Weights of a small mixture-of-experts language model, trained from scratch on English Wikipedia: width 128, 8 picks a token.
Below are experts of layer 5 (counted from 0) of a mixture-of-experts language model. Rows are named router (the router's row for the expert), gate (a neuron's input weights, with its number), up (a neuron's input weights, with its number), down (a neuron's output weights, with its number) and show model dimensions 64-127. Each number is 128 + 24 x the weight over its row's rms, rounded and kept within 0 to 255. Numbers have three digits each.
Before each expert's rows: "gets" lists some tokens that make up at least twice as much of what it gets as of all text. This comes from a sample of Wikipedia text that the model never trained on. Tokens count by the router's weight.

# expert 137
gets: "ag", "z", "ig", "og", "el", "v"
router:141120150143169112130151118144118141129124157140102148146144123112124145115153150143114094124152124156116116117141187107126135136106105148114094128127032122115164148142099136103113191100122119
gate0:163107118125112076143093163147114108156155149168119117106156123138128105121121128143086114132135163114144143139164133195113150131151136176105155143189118123127116100176113153112141147057145162
up0:113146114111162102162097146105136123076120139134085123134126112143110104133156148158123101130131132132155147108125126141144154099157124131134099110157110122119132107123117085139137188114191127
down0:099122107127130102137111138167112146093108143148118131111104163134132127117155142095125156108173122125165125110115128123120159134153114127090125158153111163116132090140160151118171151168106135
gate1:139099118152104107121138129132135182084112133113152159105099101131149166096144116116142096123136129117137084131122156120124123093128124141142140142136065134068151106143107117073151134156108142
up1:117135117119125123091092157079124097148123106111111137133099122111110078104101133094153136146135088135140157110116131152119199136157104155135128152163151101126102163125129126124107129143178119
down1:147137116085130129117118152118079138176114133149167131138099118139115135098110129127065152148163106108101125110153139103136109133135092106134114100162124097146164150047095180111141145125124154

# expert 87
gets: "sp", "tr", "-", "qu", "fl", "Sp"
router:128152121135130138157119131123097122175153162113118149067134113108121120123140170109134107129124102144117103095135113130105121140127147168157099125131051123115137164119116123129065127147162117
gate0:135153147114102161178129116122163127140106132115107139101106143119159151121166139102122081128120165114078094132150122118127166137117103101088081149147113142144137119122148141159153124119165101
up0:155121109152159068085150149141123182130142120150134135163135126123089118127109111169136174130125095130143154148134115112139099136135153115130190092151135098125126111127101093110118152118097150
down0:158103120105203126117082117162108113116154133137068151133135116099102153134090156122136142147096135121082156133107135130134152128122128095102137129152136140070178094094109122103140145152122095
gate1:127136150155125115178121160135098080113126110165149129131131109143180133097125130120131137150138132154158131088118118125103147170097118139101095105148152125124154104134125116101098095118098160
up1:140117130111133191124121109099189146155131116116116170150121128116100119122105113119108081156121170156112104127161128105137175116093091135124149146157146156114142132117124091061149112089183146
down1:138150131111179118145149125114124119145154149144169147139126169153105151099122108116091098146145118091158112143145164148139157107110130175129146106139174153127107106110169144119100161125147084

# expert 179
gets: "l", "st", "-", "sh", "tr", "r"
router:153132123130117101143121109112085136189135133106134161107107125075123134143123117125166102121132113125127141137161109139112098119117169139115113136096054107132163146118103112130079146127144086
gate0:141147141136142159099151115157107109167161099101150121110114148176125111124102142102085128136130102094158133099118126141129154159066114150134140130132114124132136156141127125126126180096150151
up0:094178097110122133137143105120127148092123196124104106159162084119120129089111115176170109126104155085087105136144112139095094108195110112135117130139137164132119095131154151101116119149150095
down0:148138119124108127106157152121192091166149135100109157149109090107149160101117100110118172112132115179107077115168094103124132139132100151104153124165142146087183113137188148094098155105130170
gate1:110120130174125136120104124136088091124113125151130113077136112102113106086113126197081083095123091123160141135118083130126108131147115151117125159129104128119111133132135125113135123100080140
up1:154120144116073102125111154131117128124104122106123111155162111132163109127100093147095084114100152092126126114160140162114157140131133143129118137137126125172135089125117130128146130103116104
down1:102116105133137126091113113117096155129118121134140100133148107108128156110091108139135136159165123153152122066112140124124160117162156126140140121100163120090104144156124082114139140139109105

# expert 153
gets: "s ", "es ", "t ", "ers ", "k ", "ts "
router:119134104091139095168099099125097155143149127153068170126156173112148192143114171125117112154108140154137145138159129126145136119094140125150116146145077122109160121129086122101134200095142145
gate0:115123121130122171170105108107139124128129142126134131138084094165170157151119135141126170115108131067154080079109164126155099137108109147096132100136138122134094147089123119143139097094107142
up0:141134199175093096167123134129142090162146110107077159127129144102133115153123163122129141108141150185142117126154160165127099114125076131116139173122149119113162113144147140124084119109157126
down0:169133079125132134162118133134132132091074150164139079118076101089139131142111104137090159115120124108113112094142140122134143118137143125138153152112071158131112114073129125099129086136100115
gate1:119104160116137064126100123119110143130131118151126162126150126126152154134102158129115124122122069133132158116137085119170127132170123122110069128102124136106097135103102133142162087096166132
up1:146107137165136144160158150100087114116148113109136100113111088154106127162139123118141098105125137094139120128128097151160144127092116116149149165171129114154136119145154120157107143113081147
down1:096129127138112100132125118119162155144135117100122080154113087099153113109154121150149123152158132171134108117096163107143149121128116162141140120126075160154111156143142152109125109111086150

# expert 149
gets: "s ", "es ", "ation ", "ing ", "ers ", "ity "
router:128134123122148116152115110133150175132145138137121165092127159096116180104112147131172144161127157161096110133120140128139116100130136132125086107145038093109168143160054114118102181125151138
gate0:136178153129114092137115150140084130090163139136141157086123113143158107188162112111126094097165173115116077146123131127122134154108108123108161168130132094113126099132110123141120117128122151
up0:150113105116125154107157131124159104144122144101094144154089140125122135061112137128096152151093084140124163095166128121113105111164156129135106104101118145169148165134179124106136122143130093
down0:117170106118146132114189157165138119138172081152143134109147130099139154150125138110143144125155149147116100173105164136106125136124119142119116127136121094133097094130119115171120119103143160
gate1:132112138133140132098140140125110128139121153151096137137139151120116142106083118139153120160115108097115169143087173118146127120106135149066050091142075125168141108129135128124140141117125146
up1:102114154106144149106136159107095155147148145143144130089129122135150162107093099123149161158182133110143151140132173111151109149154150117106134076082082087097127145174169133091127154140114160
down1:164117113090110134153102109087104096135151147159132106115118122142158086089111114125120101100087119118115122111133096095118145145151132130121155137132121118109141142183160105150122096121093124

# expert 17
gets: "to ", "was ", "is ", "as ", "were ", "be "
router:123143116130127124150134145149120158124142125116126165118144183116126146170156160133133135121133149140120131143150161085157129119107152109149129150147095097101166166140116128111089140128096159
gate0:140161170129120096149110126137105114104134128174085129196148108086125134131152145125114137140110150143151117125122090084191121095166135121131128157159120146112120132112136130170146145102118143
up0:173081123140062110110141135135105130103080160105128127152087127131084105106136160120131098157174160114193122101139129075132146083155107139141159126125130141133126146122105110127127127153118149
down0:132161141076169168086128129134144156136151110139130083093141125142103074109115122129153126131127132120082120114114128150114147148141137102119119113094136152136139123149160166133111136079129111
gate1:126119105133111163152152140122165111119146126096141118089109181113132130152148101131134169130112129162155080130127166119111095085107080179130099161157105100082151146142110123136113100149158120
up1:110155138131147134116109112137078151127115125152124124150153092141143127085097131124126121115130130128131125126148115132143138157129153099114183120101149142169130117119127117112120182131130129
down1:174177121120138106098107134087169121151102134144095167120145143135165142122135110094170132141136153130105123116117164162104102123090137113112122123111075119156140135163088093146100141129121145

# expert 240
gets: "H", "r", "R", "M", "B", "m"
router:123123107177137141178123104123116146128137113157095164128147146083103143147102131130166111132157099165123147128150137148121118092150161123153098159124096117137115115150084150111120139109146135
gate0:113152162145121141133086114134152140105126136157102137117100114123122162120141133118156144132135132143129147097150137122124143121153090161100112180105099116135128134131127143117094181135174100
up0:107105122126155139153124138106163128152174132072095116120105161119177155127143142128157148126141183110129128134076109125141116140154144147139096163103098120090129158102145141109133145139130099
down0:155146146100111101067120148080147119156091138177160131143132139096107121121117143148177171124127126135120094095136145159161148109134127122143117118121127143126126131092163152142107123102150133
gate1:174113115125149139125133140127149122139128150133122137139116138124137158101103158114122171187134133135112111136102144084153144141126100166079100158085120092123129129124125169114113144123124183
up1:127117133132177144122132136105125108137137160117142146126069117080132132127091147141119143152126137125107117103157140117102095104110092135122140121080103094142125137117108150100081171154133170
down1:122154130162114138103140124139074127134133094120142108140081120118113123126119133113153103160132157070099153117126176124151128101116153142118177111130117128109131112147141119170140142101158140

# expert 120
gets: "–", ",", "-", "6", ".", "7"
router:107150122158122132137167140123127139165187111138099170116174159115104137158117181116142129151116135149125131119171118098132151094147132158119116171101080116146179122146123150147137161130114144
gate0:131130149138160137155124151137092142141135152119107157102144136116162122150168094113152170160099145127117107099116106133138153102142134161106103121093154115189092130123131133150107133146121154
up0:143141166162115095125115113163127066118121119184152133162151136153098120098120121123124091090080130125181140132112126117122122136098149117162165111124130152107146098113139143141144097123109076
down0:116123097111118126121136148121102102175129147088123150117147141101123120139139132140148123116146146052140134122086094178118121139165128137124101137120108160114131153130077114136083091110120163
gate1:090126171134108123163143136120131165095160157127093139133160150140126134142158075126081162103106148168187127108097107098098136146115162174127098113105122156104151158092119124190132091127142113
up1:100159095134152146154141110087116181094147098158124175121139160141160101119144119134065109120134129171149115137141118103109131121082133157168140135130123098125138119107139101144139146113090102
down1:102111118128153112111116143120083098141179138115104116097172113143151094159157096108130160099100083079112183158132126091120120113141106095106173127115143151157154127114147133138138148095130178

# expert 188
gets: "was ", "is ", "to ", "had ", "were ", "be "
router:160109123093114114164143113173081145150161096139129177108129166112106127163137149114132129128126151149110127142134123095151117136121132148137138149136083116103165156124073118129104127128129162
gate0:127114142109127101162160126123168145162100173147136141109181118135127148139124159142159106122173141120089124103133141091137117128114160127084105107091114145134111148153131154106128121105077105
up0:100153125152119138072121139123147129129117118136092138115100127104133140078116117162079140176096081158143109135125135159118144132151101149157088119154101150154162099155105125172128148165125162
down0:150088133119156129113102114151113122079152055118099139131144071115083120160097145146097164096140140135142059122126102110140153133070111123124119162106133160139142147100131129098143109134102126
gate1:124128126146113137119086145102111118151144147072145106087174071117136133137145108145095118118203103137157148115133180119175148093084117120069128154096145153128135126153134132145128159145141099
up1:129119112125131155157148102129124125094089099144155113170098128167139132100149157141131154113134086149112095110136136165129165124078144119162113127103141113143105123101123099140154107149127159
down1:114132152120169116131109155106160142107104147133111078153082085155109148116156146125142106169141167139127138131145108170130108162145093143120119109116154129152160184142121156124104172090130133

# expert 195
gets: "–", "201", "199", "200", ".", "198"
router:123162134105115091113171109167115131152145186114086163119150130085112124144125145118162126176160126098099137138129120122149156126132133128117094131102105119145136114116118168109121119097122145
gate0:131156156135148106120112142157129134132141105148125122112128167147116137123131129098107108149153148160162156176114138084149116084103093119132093107120110106134116085114111158119117164113135174
up0:129102096127124149149119135104152137178137131137126134152108108107112152117147138152182135136093113107097121084142151167086127120147185125135176133137125116114144155132119106132136122163148138
down0:178121135114138137166178132153120119157118143133127119132117135106147119152109151128163097106127152156172204083143108096109176143135150115088118143104138133137136139091088168127127102131142169
gate1:129167169094085145134130095128129123098139132207120131131126144127149204118129127122140056117130125091144128120133138084138147158088186133115155115104110152112165130115082129133139118138163132
up1:125135119148130116137117149162148125081063119159185096142124128109097126143148113091105095112136106119100113151159086132134133155136079109120176131126127123158120177129123130074119132140129139
down1:153104097118136122124116164106124116124116128113117135111145160151093119167153122119078136116141129103137154163131157156098131103118120130179142125160107097106144134127175167157089081074100115

# expert 89
gets: "201", "200", "202", "199", "198", ","
router:116121124103121124133135136147132132149176128151092139114164145115113163127113188116142132126140148173102122128173133118138154123124107160122090195119083144140205119128107160090131135103138126
gate0:104153156121131125153075118154171149092081122119135137115123122105126174137145115138105088124135113136174125142131118138111187090124112090098120127083125122165125091094138149140102150140122127
up0:103115077145115141125152085115075123119130108119102129148122130108138107109131103129160142131110138114097111097113131108124081161150130210150152124153146100113136155158126095130147129113120093
down0:107152172136148156144130150172123159125148099118154098111136128130089110164160146103166101125158169135152161099142135071122100177130193142147137149105119135108120117135092130149105143109092145
gate1:148147122187113133160143154118147112114153124146160122143112142091080156163138159113147141110110136121177145127126160147122161150072151136105149136123089129165169123170131097154170139128114107
up1:127139084157097134152160168122095104121151115190118115153108130105129146137132123126131130106106098123140101084142135157135152142125138181105124140120091119164157112132125090166184132104139103
down1:121106146129120128088103120142121145119160135139121133167107110139120097134137149114152107128153122125136106127167152165087162115133145089116138171117139152150100100106125122095167101101134129

# expert 132
gets: "\" ", "er ", "y ", "ing ", "le ", "es "
router:120139121119117119174132107143135183177128135144092187100138157096112178097121157120110137130111136148116116098152129136164109112121149144141145130148073123111192137159079126126102191104133134
gate0:119108108124154130133143148152147132180134115114125171103114121117081129097152131114108147125152107153133166148146113121125128143139139095150110159156114107145181145169120128128129168176144206
up0:098152104134131151157088094129096127121119119076116100133154120112149199115126136137115150128178162076155094158089119138122134153134108120104125143131113093100116122134149145160126159144136108
down0:122125102109071138097161093098113145106127128123116140153110169095055055130118153108120152173122124134117126126138115150117148162075136111109122155138150107104112149111132085106159116075117122
gate1:140134115137151149120076153120123167158115130104151110136146124124127153153156075141117107148161147196146120089145092127107161111104136124138132119174126155130126132131122102138146117112116150
up1:141141135117094102127091162125125168138061120156125090173148109142096174142185090126127091141135137107118137153146144145106164111109162132164117108124130140109120127127104044165155100109133103
down1:118117134109137149106153084155126135112140132145135155111121102120129127100114152140151122117105112100128119145110116138132118129128122106118135107140221111130151153129159150092093158151109148

# expert 243
gets: "was ", "is ", "as ", "were ", "be ", "also "
router:131145136129146100164113111171112147132143138127120167137120158111111145137120174106134109138141178138106120115157121113164104141145175115142143175114073104111154139129103157100134144115110164
gate0:103189117121157116091121165086085107143171104118135124115106142125105155134132108159161115099117134123110163100111119102129106163124149140143094140156119130148121103107126102089159166125190148
up0:129088156122130125165151107125169150109112133135148131149157151135140085185125115144133146090126108121164109160152129110103178088112121104124123120122137146154144136134123141162127142154083091
down0:116148177112122092113105143137124114139124149110092154122125106116126128137164144147136176117152182105161103107123104107143113151128171119128109138141112130150141128117158140125142143099135133
gate1:121138107143150120147112138119145122113168116061147120128116136126110121144134155166146148143146121116133200111120147107094103140150179114112145122096104083100111123159171106103146143140164163
up1:133184162133149132162103139185156115139134160123124107125117131080104165126163152101133111145157118143118150121091133167119110136150149146139116131148130157135119159117133118094124095094118157
down1:109106108143107117100143132096135104114107104136188120133148134182139101119155142129105187119123138109110104148128122102175110124109129133111116116105190128154151152149113128112086115150088136